Experts of a small language model.
Size: 13 layers, width 256, vocabulary 16384, 37.6M parameters.
Experts: 64 experts in each of 13 layers, 48 GeGLU neurons an expert, 3 picks a token, a sigmoid router.
Training: a variant of SOAP for the experts, 237M tokens, 3615 steps.
Below are experts of layer 2 (counted from 0) of a mixture-of-experts language model. Rows are named router (the router's row for the expert), down (a neuron's output weights, with its number) and show model dimensions 0-63. Each number is 128 + 32 x the weight over its row's rms, rounded and kept within 0 to 255. Numbers have three digits each.
After each expert's rows: a language model's description of what the expert responds to. This comes from a sample of Wikipedia text that the model never trained on.

# expert 27
router:187133102103115208099052118132169140134170116153152155155123101147177165128164162142137180117142116137109141147105094110193161177139189158108126156139094117078134157077184101144137157209119117
down0:114166122115168153117140091097154144169167090127103132168166160147186108120084097100188117165106122072159109050114142125136027087112115114079129072150123163131122081177170119116149198179100119
down1:183166070124091143125096154087151147197149091196122136073017152125100145112111138081084072155158086144103084122151131117118106129098116107133111151118092140125174173167151154095117151084096122
down2:128105139148106123113095119124121105150131134110124185117154076123135044102099075103123138183171096158107154143173161163107139055158126137087130150133122180168088134074133151127159149097124138
down3:111151176119142051161096113167204165132095145136082159142194095116146101137146159131112122179097111098126230155147099120098120208173097107166106089121122095145120125159131151113127076142133106
down4:154149178109168114102107187173136106191085181153076094135142170133121158107139179108124113118164111105153042117122127086114166112142076124153117170110169104117133144126165120063061088174124159
down5:131137145122182090103115135104128136066109079184119109078113095095116163120148112086110180141111149128107124080125143126146140137144174123093147156084147111142072179137167159117102136142126102
down6:106160153091136200160173120096077134100107178118177151163085155087131114104100097124132152105185142135156151115144124139075110168141118079168100155083114112139146065099074104166137106149100134
down7:120135100025126119151130115165102116137118076159136151146120106153048103133140140136119152086198121097122133065174161162145113086095134117155150160156128141205161106116072228122161117109125125
down8:109125114152108077155168134121106145126151106123116127161075170164138141065160144119092155117163141119115161216111168140118108233109138119137125080129119118135147149132132114125121165095184113
down9:168108111137130132099104164139179160124122102121190081130130196181167086118164128119178120111148115136173130136147129127175106155050117110119115121119133125135141150181136059069151114114157126
down10:118159182104159122113083125133107091057166058080108145114134135093054229144070103128118110091154093199183175137167072183103130111205173130146162109127100097148173118114174105119131145160100132
down11:168158148070080165144122131169099170119145094132123138117184130107115067113137143215109126051104117077077157109132112173122198138153163108110140155088093177152165145128073106092096123080106166
down12:056133094147137095134136161106122163135094110210114165169169160116067120147077209151075180109086145159162126130127114152120089179133096117151139118135111149081122115092193186075142116149185162
down13:085150160124126089149188168104113105184159152121112094117189085073080068125141081119165095120120132110131135112088131130141100106088158126141111145133118109084132079138115111111145070153144141
down14:107117164155130142108170129148127141092145155138131123128097144106094112188117188106119111148153118222099103091125138155187108121077148114158156107079144150132116119127106111098142146153127114
down15:136101121067128089139153176133116192148098122091168164153154126089143141101136135091105114149143127167100126160079128129107118108120101111140126135165082168157109103126109141117146127147065190
down16:139141152185069174178135113135119100111180155098160126111140146193111139070175113123197106103089190091144115139154118130110123120126161128098173107141114167058105105164140173085085133135096120
down17:066071124144141134159142134129165134084129074106125118073136115143147078083148091101154105112116092142144177161164153104126107163185138208156142118160140161158141134173072099136167169142129189
down18:156086124131113156038086136187159116139156131105111137165133139090173150087095107125154190104100106157117125132123142095125188145131111132160142068097158122143151053080159173100130096135151096
down19:150127128107125150161114080200148114133162106106067133179144087144134049130147151063166160102198154124129095171125144144114116130133095135155113135192146052106084103068172073190117127151163147
down20:134127142120116111113126081179149072141171102087169179157134162085142112054134119124122136083090115123175057123119124111086123126081135097097075081181064116094147168116060123120134110063131120
down21:145162124113083147160146080119117153172151175109108111126158116136153169134126125107156136121117106142128161123077123149188154143183165156165126152107073106182115153118162123096164140122116113
down22:126145060085144107065093150145138067168141135093142109156071142172116102084126151103139148132075145141169120181087092138218140155146189119121165150102131143140106047090083118126119160160116146
down23:152125165108158113139086130116132109169123096141138123156112135073162148127151128166168121159095092161082070120154104119144187124106123122148122135090153155127107066136156133094117176061176144
It responds to: List hyphens, name pieces

# expert 33
router:162123112142113136148119134110141125114167147127156103141130115147136209116135128129117211130154117180129154083093143133192136151137252101123143168086134086058139101116226128121126174176087122
down0:109139114101124091119143148126111139087111178078105155105124107139065080143160038174113100125093113141100138125159129157148116110130120156139158134093095152125138110178120107109161105133127174
down1:181137093155083115133153139167135107126159135175089052103153136172155149155141160167142172082088137131114095111119166112090150079143066072138107159136089196139130122141145128171096116152079137
down2:161092114127121114105123167082136077090103134139132074128170123143151063098142152115208198146110184090131107130108103112181113124142151092137112182152124129144143065079098134133123143120104100
down3:136141125134140182167166126148216103139147095080111137119131103123128121160081114178163162062158138184117144162153081074107119116174140159171130114123181139089092106108166170131118152124081193
down4:057117120147172169111126153143131179111150174101099109149112118058113066121125100116133079092134123146114100121145101118113141098119169143097137140164125138017104131114123167160104109140123097
down5:110131167101057130086173077105108163116138100132122142101185155122118151137092182141176107170099137137170158111123123128191079106127134115146108149052126119095165137103125172129112071147132082
down6:187128134055114156105105129172134092135054130124150167100081079129099101107138132137115157128158143154091113162191116141136124099135109133105130115119051149169153151142155162140126069142140178
down7:130118126137143187107089157123088109077100128086108110178100222128143056155161071154125074167086163155143149129095122136090138167186092110124121140102152171117133121129156109156132168162156108
down8:099058149130118111143103136148132112114190042155120117117149113209118187084161146133140172098111199097124140110155140143136094146152108117117130159127184129069101111117195137101133172135108148
down9:107078113126130107142088177112084100086108135148135112150103102112107128148077113074109161110167105152142130174128137143170088115165147142142155190116118131098176157193111095091096126232185099
down10:139094115157208086082112173140121121065155146112097175127095134130169115127141137140159154111133132118148154085107131078154156119124120078149125159116162099042086184119109141169213095180182133
down11:158164126089119136149177110116157082191105193099110095099131078155090113101140072118082204189128118140129142111074124066113115133138132118161129089173133106147137124141078172110156030123146082
down12:110156124140112088063141124148073128149124112160151089081124112136146150102122172149132115191206115163157088138137136177144080153137092123106125114194146132128086182163156150101121112097140126
down13:132083096146130112085047141127117115087144104113118229131112167127163134174149088099113116077146185142126113103102140156147135184133118135114123120079122131125160137109134107118113088091156121
down14:206107077125147127094105127143122069158127134134129106202055112126138129113140221102123099127116144109173111122060121118100117139108152168107112088067107149126092115094109119166097090062145231
down15:091093065152129148086147125157143141150185125154149161135157115179141106144131119117178163160123075085142154179128145146153077149131164171070156128113107165042169080121100112105118109140046142
down16:095138129126096180114128201141141114108156092034121197131133119183168120110098153126131114116164170083189156153151162161107110141070091132144110092148096141136121127136164147181140122148110161
down17:117102169096123097074135171135151102118140099088151150120161147135097031128134123090151148137177108064117111092177097152107159118163129098076094121113186151143119172095129118149107167102138163
down18:127153136116150203099115116088137222097125123136145097129139108107140178155117155120171169136161102159151150096085101136170164108091128104123113153148142142157138173069142115138155168138101121
down19:089109125071139175074124150170138243134191138112172119165117097125112147111121137142129145140073162145129119070097100113119165108114152111116107154162122109178132070150129126134081155151175134
down20:114144154147083176147111132147092134113151107121101068104122133100211083163073162157099111127113138125086148093120092171141093154125117085140109135110057116120124103204166124113053092085098159
down21:132149167101147092076187083101105091107179140121137116086121159130083129076067127121093118130106102140137121080178113176144132137154131180038087140124141152128121124170124186138154173073153181
down22:154194146114154141084120152146141129158183120110139137109095102190104075089108092110118195167152141174064152100094133149103118154135079116141197184104145132137181126093136135150126156228113128
down23:058146099111134051135152143132135203121098175143100100138096100138097092152133097168142176102056098144184128097141118138103121109127172069076111157042093112134106155158115187097130123096199134
It responds to: Year and score digits

# expert 34
router:124133182136121147142101129062108139117180172157113211115154074065157170112096138167076178103106124111119149092055119161181134096133157116144153132079120169089150140072149151140120166165132138
down0:115163171134137135140074102098119114179139115045081110141123154157120174167112141168122137063093068079137142120129164077153106173121110099113114122139160125066119150119155132126090147098141117
down1:114130091131116095115148116125084096116141080111128136109125107122109123141215119105188119065129130145091128121055097152124154146136169092153176185108134149120170089102100107058174126092094147
down2:126072104111120135118156154169147174136144094138104082112149140140121136064181115111123119112175179157128123128179147112136133109102111142111103093160069132161110107087171114153129112151102103
down3:161136103194153188136126137154120155107106069128142115144151090137151149120114121215092131160154177124183144155105077169155132159103156136136078154102122114127095098104115083155122170069121150
down4:141114146128146124155160154094121137083135111076102071159107156191086125098076129108054211102140118152073151138144174160243149164096113127165139101156154056147140125111112155092134182166146096
down5:113057112117110115143117104126130121166150097126165126180101138124141151158132104134141132102149149146169049171157178157096152118157161075112165116172126132063156101146130130134114089120123150
down6:145081156138153095133122130152102133169118115162091161137127110118152159158095105155091111125096108141111130084068126175122148072146151137094132132067168157099150134132132177135181108101068114
down7:133158174160104114124148119111148137085136062157112090105217136120166144157139083145108098119083157144095161160137125139097147089131109149141115122136102089131101102172119083141157115138180099
down8:138173090123172126110082124091162109090074131145122062114110088144080097117179139127096126130097114087135137137146101117163113129134107143114156111138120135117161078162214215090148054104114089
down9:099128118089143122193156146145142086109144121098089118204116094094135064136068160083101165138125109112138121110149112163106110097174139110114153150176146172154141101069052113161142123040146151
down10:096116114113100134114084168086142166167133149134103159129086156098065125081174122189143149128089101100158104121121152186076134129147142106098135148103103118166166142141137077171161164117137110
down11:184158112136177168094102135154119140123131178091164163081084168125143083097142219128169150102116092162103170161081096168140198135178124153135117145114087119145168114110163124159078110147124107
down12:171165105156106043163107112143158171084121069120135129079117140172145072140161156114096138133131107101177118106152130130109140103129166109097155083219130086124136183171131073115095139021070181
down13:182159151085105158111161125129113076122117159099112093160098151076077088151125085229136096150130166117105060065174093090145192151103154179122151141167114124162080085103171146137129140134178105
down14:146126166152156151082130166157071076127184131121080080175087129151178158113110118098141156183166110092149118162125077132136112136168120176141153116155158129146117137135180127118088197135085150
down15:099169092181149182119100127219145170138143119124128131161140090130083069109076135082118132114125134135182157083191072133140129064157123129181165092134147131095136174098157143173157142157159093
down16:121121130168150174103166166172153138136135107147080102094174134073175115101139112130114119093105059113201107153103131122099157163127112151127121113174140157128165140136162081123151108169149085
down17:139150160159149145155097118116099170123101088059106140100152129129111145140124136140154121086165196193092114126122111082126116061145120150123136088115153126155140115168179132070162142089139127
down18:168153126171080117190191139160170150118099113097118135156125112118084164133101101157116149150140097119085119153141122187143180178113129152137097153125095086143097173100158106127078089105056115
down19:155125144046170084144179208121063089118135163118042074120101078203123165162139078173140154048114187090163108147082133169094112064162142173074092133088127104153113120113160174180144076140157135
down20:127094177077087131135103066083149138147148123079182130151149124211117187166141163168081113101046150131192169100111104190095160150179176133126103126134102078141092085152095154099152060115148151
down21:191082098132082158112083135099104152190132080119110101176105088181122107186084135107159174051138121139131114175139134120109194144099132141066144127103121096142143100118113173185124136144144076
down22:093159105083117164115133131141104151063151155115130139075190184073155030130099158158150128160151145098141139167094118096122203077112118147181087104100066127052117092115089156139104185182131086
down23:119167142183130124082091126115133110132143152116122102114085112167136130131163108102116181184153127106102065147099187116121147145141151143156107165191137078129115098133139127155184156118142138
It responds to: Capitalised word starts

# expert 55
router:142171189139139130092132113107114124063141085152118092201139057150112176091147094124101195136164091196154150083094089138145169123144207126134175123162122145133142129147160153142123095206116122
down15:107114150119128133140133181083096079064144107147150113139091095182071117158149095154107144146113094161154141112173120145114143148134119139093195180183123091114118114114118071233145120149144110
down16:093071147082177134149126150108117134122161154172166098088111128107121087129120109104108136070151140129160088082088108062116132117166166129095156138166174118154146209112135145183166150107123053
down17:061104166144087176151105116103150163122109122128148161131016105109139158131130142083145125140126151072141064126176108122105165164165119135119130106090134111093170101093126116182105084124155105
down18:129134182075151143169187122162104115130186130118084119116143066113120141141111159123121166141133152091155174156123156109123088103109094112088148116076129126118190147079108129140145144030076159
down19:115100129106146158196098204123159112125142150152119156115092142155182110105171173119191060128162143166120135152132139123169140126138146077184140128162146099171118157091121149103054107154112106
down20:174139115148141120157150091164102074133186134149098135144099114193190184128102129137117086139148102173147064120166134128148155110171142156156132100105116125151140117171131147119107122110083134
down21:067138120105147117128076110175119135110106135135123120179089147119130115168085146158105142189142165132150136102147106128139138109104165156136101156067122162099183103143138129108116152118098096
down22:081082164082129153125163157103100129113100081111126140148139152148105116112078106109110138129136137088130145097056081169138075139146158178127147091154136121167128090153156126131101097143166129
down23:093130095106166148122146157136113073097196136094116127148056119123110110156140116083172167153120127136139137181118089150043072178090116111138138146056137094119193140052185163092153178168194191
down24:117156158143106179169182141115155126126164151070129147098146211131126112071126119138123166061119109081139084130168116138129148160111125128135170154094143118137156149125089089143125151165095152
down25:114102150072051122209142112085144132158153120107120127144057145120186132120102184134104137090244059109130138093172140184085172099116089112149057058120111131152113151126080094087161146037189050
down26:116182155205104171095138129209087147088109180164093142114055183149147134113077093161146098135080155141110132129161072023134057131060061106070097100100182093134106142149148146113133123052129137
down27:133115126091136160119121123124096115111134080176166165128143052169128091163143133145147075124147118166128218087096133110116183159148093181131154176116116128099109150118162123131191112140141152
down28:133079113134128164120074081144187095180102161075150142091109194125148165149135120113123141154154160146166084137072134133175170142111215104141154079105163108119131136132091112129102081137154119
down29:176079081138168113083092096085114125119135212075113096136147139162072152055128074137107122133196191074121097084130130092112111146174149109110110158193135131122124125172133120068119159079106080
down30:163116194223160126174120124095100158069155138062138090103069101068076121141125138161103114163124087140097089103141166128142149110113137179127157146175076078159119169148115202165142164080132111
down31:133155119100150142141107166103121115074069161123042105139190060097088121183118158101134147134140159185132103104089177145189132069099110114157138115098110090089081166137193139103163118123081117
down32:083091145116168166154161153133074137113158155146141081193136082193178151131082133086083158156090143116104137120126128118107104151102081092079125183133162087117101169088146117130156136124130094
down33:171161073141165156140148119111089166137157102157123105124147134115088081146082162170151184143135133098076131132123094042159119099118149133161140183130174139163159126064182114129094132111135147
down34:169127097120146091123130141155072139123109113081084098085125092162118140124086138152154200122112157137088112133093091151110154186114140062190141158116115155107117108129125143133066161121173113
down35:111149134093124141170159088070167170109134101119095144111108102092164169100122114062080148165157132138119196173116098159125090142131092151123147133135142108122151157194182158124132122102153129
down36:164149151084122163157112118076119094138139084101143112079174106138176120120089134132190098187125138216106129126139075133154164101162125182127102188173152117133092103088176150086199093109137138
down37:106192054087150174158092140187128093179083148080174149171108121138161128115087148088185134120125150190060087129114075122075119147168092099138154150170108098114128105153062133144112153088065122
down38:126072128112175131139156128106122159097113147117167133128115161170116074164100138166102102162178158158086122188098173154128152112120134118170078137147100071161127074149144126143121197107102095
It responds to: Spaces and -all pieces

# expert 16
router:134122119110107132103060094146116151097158111088104141148106112079127161157148154109142203127147172126130169126134132163204189101173182118111184147136147165116117128062171116111120110139116113
down15:090103129183143141167103131131123170115088158107121135110123201085147146161111102085148112131124101151159078129087125118157106075151220088095134141100156102089132110208092128123148000116114129
down16:116160117149139098164155159134117181091106116184144111137156131124135048146178147133050084114086129141146173115155125138160133120097117101132172103076158122128081134090097123126127182062151143
down17:159146114168161135174146146078121131141073129172139148076143135112083123136073127128212091149118119158105116112103150192103132101125048164160178074152148146108146151114128129086172166175136134
down18:111060135168116052088171151143159186128145141154130138128057155156136126107146123135131143117164147159141128129157109096131083080091139164127162082181125109156108125153209095127086094124137199
down19:146149138157156094128178137071134167117119152143143052147090151093116150136159100149174131150103122083126122076180081103160128152122076129117151168086119063103121148093097142131125159168129155
down20:066071108166174209049124104167174126112135140172114138116126127162147130130160090069088126132106129167113137088165153122140157135145108090173120099098068113107127082144032119203137145152168104
down21:121119149190115162129145113142170167107084056109118120124164139122121127167137127181149113100157136107078126105142162129120127152032118119171163110050097141099122087100130125125101124114174122
down22:177091119043144124082125158114175027129114090147119149133145098123151134159160118094154149155110069144111161113129145087133151191119179143092114128075144120120154151136108118137112108149147102
down23:128091083123158133102130171162061134123117164088153160108166112118162062095161176142143145098109188123127114126105157143142150094109184109141165112153081097097130165051128102152136081094143103
down24:080118070096143168140134096116171111145125110154090131171132114131163110185110062201126115105123123167106119123110193185167134129157187133090038160071146140092105148109135158123116098101122161
down25:112169176110103125157089115186111152096103129082118143222132141110155152093104098107094134153076162062130111103175182112151091082132085121142081131189197117114102209156110140112106127148076131
down26:184100160111119104134115131094051090150176102126144116178186066163131202092103119137143117105113129156194101120153142207111136098135119080095077169110127114107061127123087187169128136213090131
down27:166135099097101170111079122151103172135113110079054117135150153148085164134178163133129142089131082122131157134120154189141101116127124149194154111081100142149113079128126123122140105183168212
down28:085124096117147151109138071145078156096146130207096186100099193132137052112165066152132193107125118156102136161142132136169136120177118091123141213151116101097084099134140142176114115061102104
down29:094136152107118085128093170120170152164073168063161103116170081140152135102117176103108159149101103152139112107142141127122067138144112074065130164161124160117124151090122097113152134119089156
down30:090197184174220166109162124144090100115121170095115156136133124074094068141176122129110139108138140110138148165149195080120118224147145090143108120110137062113116095125111119075082115118111117
down31:157140145120231134106120162126161122055174113107129117123087130121155083147111145161110145126131113094127125155129117190086151118171146155174128131129167107041177082069104146146106168184060154
down32:104122138165093148110149095117106184161177106109156143123152102096110139106162135176106134194106096174123160131153081227164106114126165130112095125134103164122221117148175122135158121115122141
down33:059136118116169136079101134105109153125061163127156179138149111145182110164166180103089124108111115110120140118131080157145104155134133168116115136150113055143140136139112156116109124139089149
down34:098114094189120079116177148110172118169112110221105150116097103100143153144131141130159123126125126088148170141127158160127102148165129141123096050154181118170087102129091149125149166115122082
down35:103166213118127133097123106139094133101050079082173150072092147103151082134177121101114096138087115161129059168114148128140129050079115159185080095136141094148145074109150131104099110094161134
down36:099165117160151111095104155076050143150122108106160125143119145100177138118082175099180169128175127112170147118122096178165129139119130135132075099073031113104051120114185103183124155179159172
down37:128169109083114121158095072168138105104121116053088154109134151113114137125111159109139133128144164108144164134147086127138147056136122126161107179093115152080156147122129126147084187134103108
down38:126125161122144138125130113055125124119135146161144156057111088104086172157117129126090137132110108130122119154188116114068099090136190157091114138112189096087176166155112143128099077124161110
It responds to: Mid-word fragments

# expert 0
router:156102144104143152102076155134109128110158158116139168124085085166159123109146159117107200091158140154136149109132099137145194187165171135157156146101124182119141147099208106141079166193146107
down0:132073155139132184071158129116098145088184161096181143113161059126093112122170097174114144076102148100124136073126068138197118102130132098163105141165117133173126194087132117126125071165094127
down1:169129147133105057102147137187106109105089126138110115109113128109087158131065061113097087101149182147109106111128160170093183145159120096162115118121118166120111136179117106155208139132148139
down2:144088118118097072060174157134116110127170124176133135134167128181152107023123117075140075074135127116099128119118151083084177135153053150193102124139135133141112142162098063144090082120125142
down3:104113124104171133112048162140121110139122089107143085150138119126127108097135118176187121104116146139136137117155119193147097125122109171060126116100098188134094090179115172197087114094091114
down4:125180165100104166165185079139155137158113127187096152117102098122155151129177140126154133145127130158086147123071110174126166091106131167110094123124165138132128133142078143133138063098119121
down5:104091172121202130153151162147123072094167116121170169095090061137178142135134178059109104109120130150123121130156171148109168107191109159131100153135174169093105127117077128049143097100120108
down6:113092151179149165154180109097137126084144153173133138127169142100140116105122113024094083103122125171158157157130107093121099107125096171122121067141132183117085140165159095070136131168110157
down7:132154172095048082179151141109135148103120113119197096147134128184157161112090172176122128126188104144131144136138080094121143116102122111188152125130115141139099067154168111186157094139099096
down8:115161125152109124220103162146134086118114107152130168113128192087130119160159130118118166111134092107144104126132118147154120063129166129146178132219129139150112158163119154130157107103139143
down9:104132081126143121130164089132140108176151111098113166141165098128131075110169119184069065117160133121113102152188133072131158209103165158115071151078139113086153091173147055141140150083089136
down10:125159069121135065105103179156121118112112171126163156117197154152166125133171193088138081173115158142171111109064104130124172141129125095166109146127087107116082128131130129077161110140075118
down11:120169119175197129120120148095073137089127135165130204096168059086116097142097160119155142169133089165129149184152120167186150139175062159160132149147167116148079154079164105110131081152057112
down12:137114114103134065150115110094102097098135153087114106161132194141099142098125100148125180091143126168112121141139145203092110104106041144116151102119150142095114106117158142128146067171157144
down13:084111158071110129110126135030129153081127113124161173148102120124118140107152186134114175144162146136191106141171097096106156004156071171135160117126085100187112111099181104133166178070115124
down14:163106178116159104107129054142072101151124148139113149181173130112094149122147173073119186136062174145128158103113106134080085132122143062150078130186081123127153090052136113170089130160087114
down15:120148164139155157101102126114150112141082122169120095143097196148112174162138123152087160129143108133091135139088111165157171144133163124126111130141139113108184130123200132116152100177116105
down16:134123108134146170104121156216094097133139127118093147128147103144082128115191193077124089166115135171223183125084153162151159119163128143144130092140135120198156139149183053095106166096124078
down17:137149229165153153145118102125128127093171147099083103118086079097078175134132141132091113117123154048157181147091161136141196166137225140137124193082152097159154105103115093166120116139105073
down18:071158111114150128171137087147116125141189130184180168164193132107112084118084102120190097160126145210128082134141129110084113167065103141115161058088130102102164145111123142141103136149111125
down19:129119186104168151128085082116067161097133134105154172078126108134149126104103076179130165099107066132112087117084139120081176155070138192097111146124108114178121123157234200139109078117089178
down20:146092119084071119191141190154101145178150110109073156107151139165112088118095077157128129156167129133153146109152121137158165143096138162152125154057192151126151135101097157178135167148129129
down21:125143112122180160130075140167098111067116113028108141137104154116116101066161103109115170191163130146182129146143174100043177114150154125146124126143154158125157083075074138177110106126227111
down22:143099140140136167109143147164210092131113135154160137123175111163127132086122116110156135182092158103113130111093160142166190139121126123107117113096109113138079150178122183104079096109182093
down23:119129137037151137065115156155112106156131107142076118141145080161117086121115146118112125110137108113156080058123098101134168127126104137066122114132097158109139109152135127136155144098171130
It responds to: Capitalized name onsets

# expert 47
router:131159134120129160118110150160152169117134105141089171125099077134153142154123103105115195043166132142074139093106161124100130176115208160149118098107092096106134139125192132119133169226121148
down0:055142168133185096111089089158155126099133156121117109107106148119114101102146180134143116175163091097114127151140110146069109183125119118162150131107113085139111078127089100182147172133116166
down1:126101141118110134128080093149224124114107155152145151144103153119043153132149109092107109107136122123159082153124106160197168104142118143129123133052157129099160179133118102092133123115104170
down2:107216107127125108126128138132139091094105140130090115047095131157096156114145165124101156155134127163140114211085172178096100148087136144178117133116171158167127105142168150111141145092141145
down3:091129123109115117118105163116171108060158110138194164198121132125138141158139142154066138124191161169085133110098056172174120164125113161143124181109109127107196109145128139172134110102058163
down4:129117127086056159124152149203126136190152162128156140178170063120117178086129134084149118122122145116108117131086136105150147093141125077132166201119104068123048097145089098141092128099159115
down5:122185169155121151106157175156150161128086118140112117105219134089143123103146099088089108169147088104146142166120102136159092119136104121113150109122117168111121121131138143135097195113084148
down6:102099080125119150163162079156140054172120107123095117134142140178158064212128142158147092091164133179077162129169104094102145112130157078135085066124083122087087192159131133164140153142112195
down7:114143050111083079103141104121098117090116106070106120156130133119099105093130124155071131116109132163158103098133184127184169124095087178065135094101117106164107119090103111144147157069107157
down8:165128101111100098082063119141091087087145106138163106105131124054169090095135141114146093132121158113141142126146158134169197124134114090167102104113072163179169073104109132099082105154166164
down9:198148062166143163063113073113196161113157142126167142134086105109137149123108086131181150141107139176162174196105139114149115135102150149136146119177172108147092102066093116097133133184174182
down10:186179135159210138131123129109088124147177112123184128168130119162148124132112131077198170091132138165107060055137134115099071169075105130143072180097104130146131092123105124118074094154145145
down11:196078113115138123103129122100151080158140058070047075133138104141166160066116105123153122157147095103144164160102125079112138143119143135154168151128131123184145134187124197142089121089131143
down12:129181107092127159146098123179142121097121182095104126087188178125182157204110130069221126115082161103172120099112187149065159089125136164176148089162115122109149195123103132071057120133110148
down13:166144093124108149127146146160170135110121123139134114073129112173114174155094102159104137186113125124094061139166125083204169117136079119129133106093085130121126115094126115183116158070206132
down14:099088160107101118098075057165114095148114137175119115115112127115118128154061146092103155137161122135077105130094142120125171184095084108069147095152106195159126107126101118112180072170061091
down15:183091074106191152159141122100063095058128148121102076151130168096151100113096121141051157072146150101161116114121119104112139127134137127123129184070136139123120163132147166140141094089146178
down16:077070113100108144125100101124130051148075072128098131154148140183168172097107128131113082103121125108166168125146119138124179081088141154048129121152150202165163088084124090062141128099152084
down17:176084133107227069063096149082104127127141122146127147110098135117112119154084130146125170129113123135116061119097100094107146132139228131136110142141097069128121127133181102144077137173201141
down18:146132107103172176155116169139125135092134131132123091107135180167145084186159111105124107085108146128095159189059133114129174167154100117164110132153133197146155156133116063153092150186150108
down19:137110132195124115115149139063094133124168117128164160067092135125141107153105095147119156118107090110124144149144167131121130153167138091119157147075134090111154118099093143100172106167149178
down20:110138117061083077085095124097145181122110152165138120123133171069129195175124175162098118066108111150096157169096153142097095144043144106135136158163091096073187138148142113101161146113150098
down21:152162168165138138114150133052079161125120105124100080134117152151105119173107122123139131116080124109107126092118146135157165079141112096146183081078061160100145116172122167102234154103107105
down22:113096121085110072145097139106113159017151096122132144110165100140075150097189105104154191142113115063117181135096154121118155117116159101138156153131103121153077057121088128129147093103115121
down23:131168126126178125175152142121130129123166102108097129080115169173085137148128174060159149115117062090100127177077118122103118171128167100121116087096207139174187118083177105120103158124102158
It responds to: As after position

# expert 1
router:102120110083120164085142092152100121064124099118151137116064108113162142094158101122137220142153175164035138084103130175165152129160192126115119170109129131140104152125158179121142150186125139
down15:114146084121115101150170128160108126105099160065081164119130089086117149053119176122137128072106116112104111153105148131078157167145086164139168104120098065118132108113145119186135177121118152
down16:142161159109060129102129096088095094143064097152091102120099099165077089104139108104181144131149099116094134103154143153143102069117087138103099135129114174142178130097136135163128084093159180
down17:103124178100149084152151127150138146099111121123139163148167126152155153197161144080181145137098146163122122136093092116098133077064192204106104128139159111124103152039116103161138121128126108
down18:140119121132082094135095104153143154174159093113118094179135145175138075090149101107107170135139077185082110161096083152155105064104116111071082088182175081128133125101148187103174150039123112
down19:198166168079051136145132118111061049143143123115099160131125166166151144104236120123033113128077094119084154112143093132104149161105157087138114114166114106107101168160164114131097089144118135
down20:178128135112167152169165126143122197115145123165142073085123067097161109140167164150110112063102144128114155135120148114105153135124110182166144129089104102092127113144132160132070134136164117
down21:151112097139133105089099169167107142107150169136097160121119180193118092178179130130174135140110069135090117121091174141143143099069129108114132114119104103099161135133132155083137145095097102
down22:138147144105130103155129118077072073126112138137152107155175153096185134099157157158140143137125155142129161098156189158157122134131148091075109124138056160042096094140133138144163175124116085
down23:124110129084089141111176148047126188152091154128125129106185055083147130131156158160115107154176137211121125088129116078169107135122141140093140165116151113175175137139135183139204095148106096
down24:111157123098102147092130132119166091135062141151090175149104172162117108095162099127089098156089153134155111138157208091121072197135085173147059099116124097093130128133119151135159083115109120
down25:115173160105110196102143151072161143145095116205095133080154136122117134167103100134084158140158115112133160141111094146138072172124139131127170112125128113149111148142106072173071081162083107
down26:184172186088112072170134166097083086136145142099161046092119169027171146114132110129109165103193085132170116198108152164166123130099135106134184120119119125142144145053119130102100110133125151
down27:175105143158171110167131135038142088098131090190124109144110118148117118140055066114117134097149098112086207174105126086160162165128132126150123128113150176113152148186102160094110132134166083
down28:110139146105171157093116148133117107124120072121159164154167126164185138130110115102143073089117141179111087140162172099167068140085104120162159119137135123188123176119099126102121163152151162
down29:101136141203145137133124105149110073133182151169151205213097137112082072093142103100181127097155133136164110129107185098123136112184074145127144080120111135145116138127155042129101134098120140
down30:134119132182140040115115099179126124164113121063091218109135168138108116134059161161116110130118129104133146174077145122124147196124101072114131138133110088151139127129155145211115083088156105
down31:106165058109097096147125138123095139106137178087135147169182080064139141094133159112123133099088119160181169129142147189082115100141209111110126192098145141122132113126051114148097089128095155
down32:171166198140152078129131131166151105123127153146088140174101106133142147141154086109159146100125112076094127112131151109128101101120182129132143140210126139065157185165084090173146098134085094
down33:114116165133121093199095141097097196117103159153092164141165126156109090125137166190189147150158133143113101106086058093130081134161058194141134128140126167134138144155150167141216128111040167
down34:077155126166061071186132142125138146177106136130124172151038125157117130089128167134093158143150157154199132114136146145163125141147133065125020119126099139160114139152162135120117151132131106
down35:186124189109100067142107102122096118173144099134108120098180187133130153152153172108126143143096125099192107168132144144153148094099145088071121102126148157165105135188067143169128107122154126
down36:111136112149131132123139194155075190166180179141087209129105165156145135127140080125145157060128225122109138081086173138111124159176170074103141142184084101102187170124101081152114144157120144
down37:058148242159101102173154175125123108091179105153142099147101108156116143122116098150169117099090123137094133132149080104166157134137194132065145116040116142164142143117131131085136083118062134
down38:099132092129176138115132162127181091153135141104087081064109096178110136095169122192074119122148136121103127130096154091088097141135122071118099120126172184147199102178081143059115155160122103
It responds to: Negation and adverbs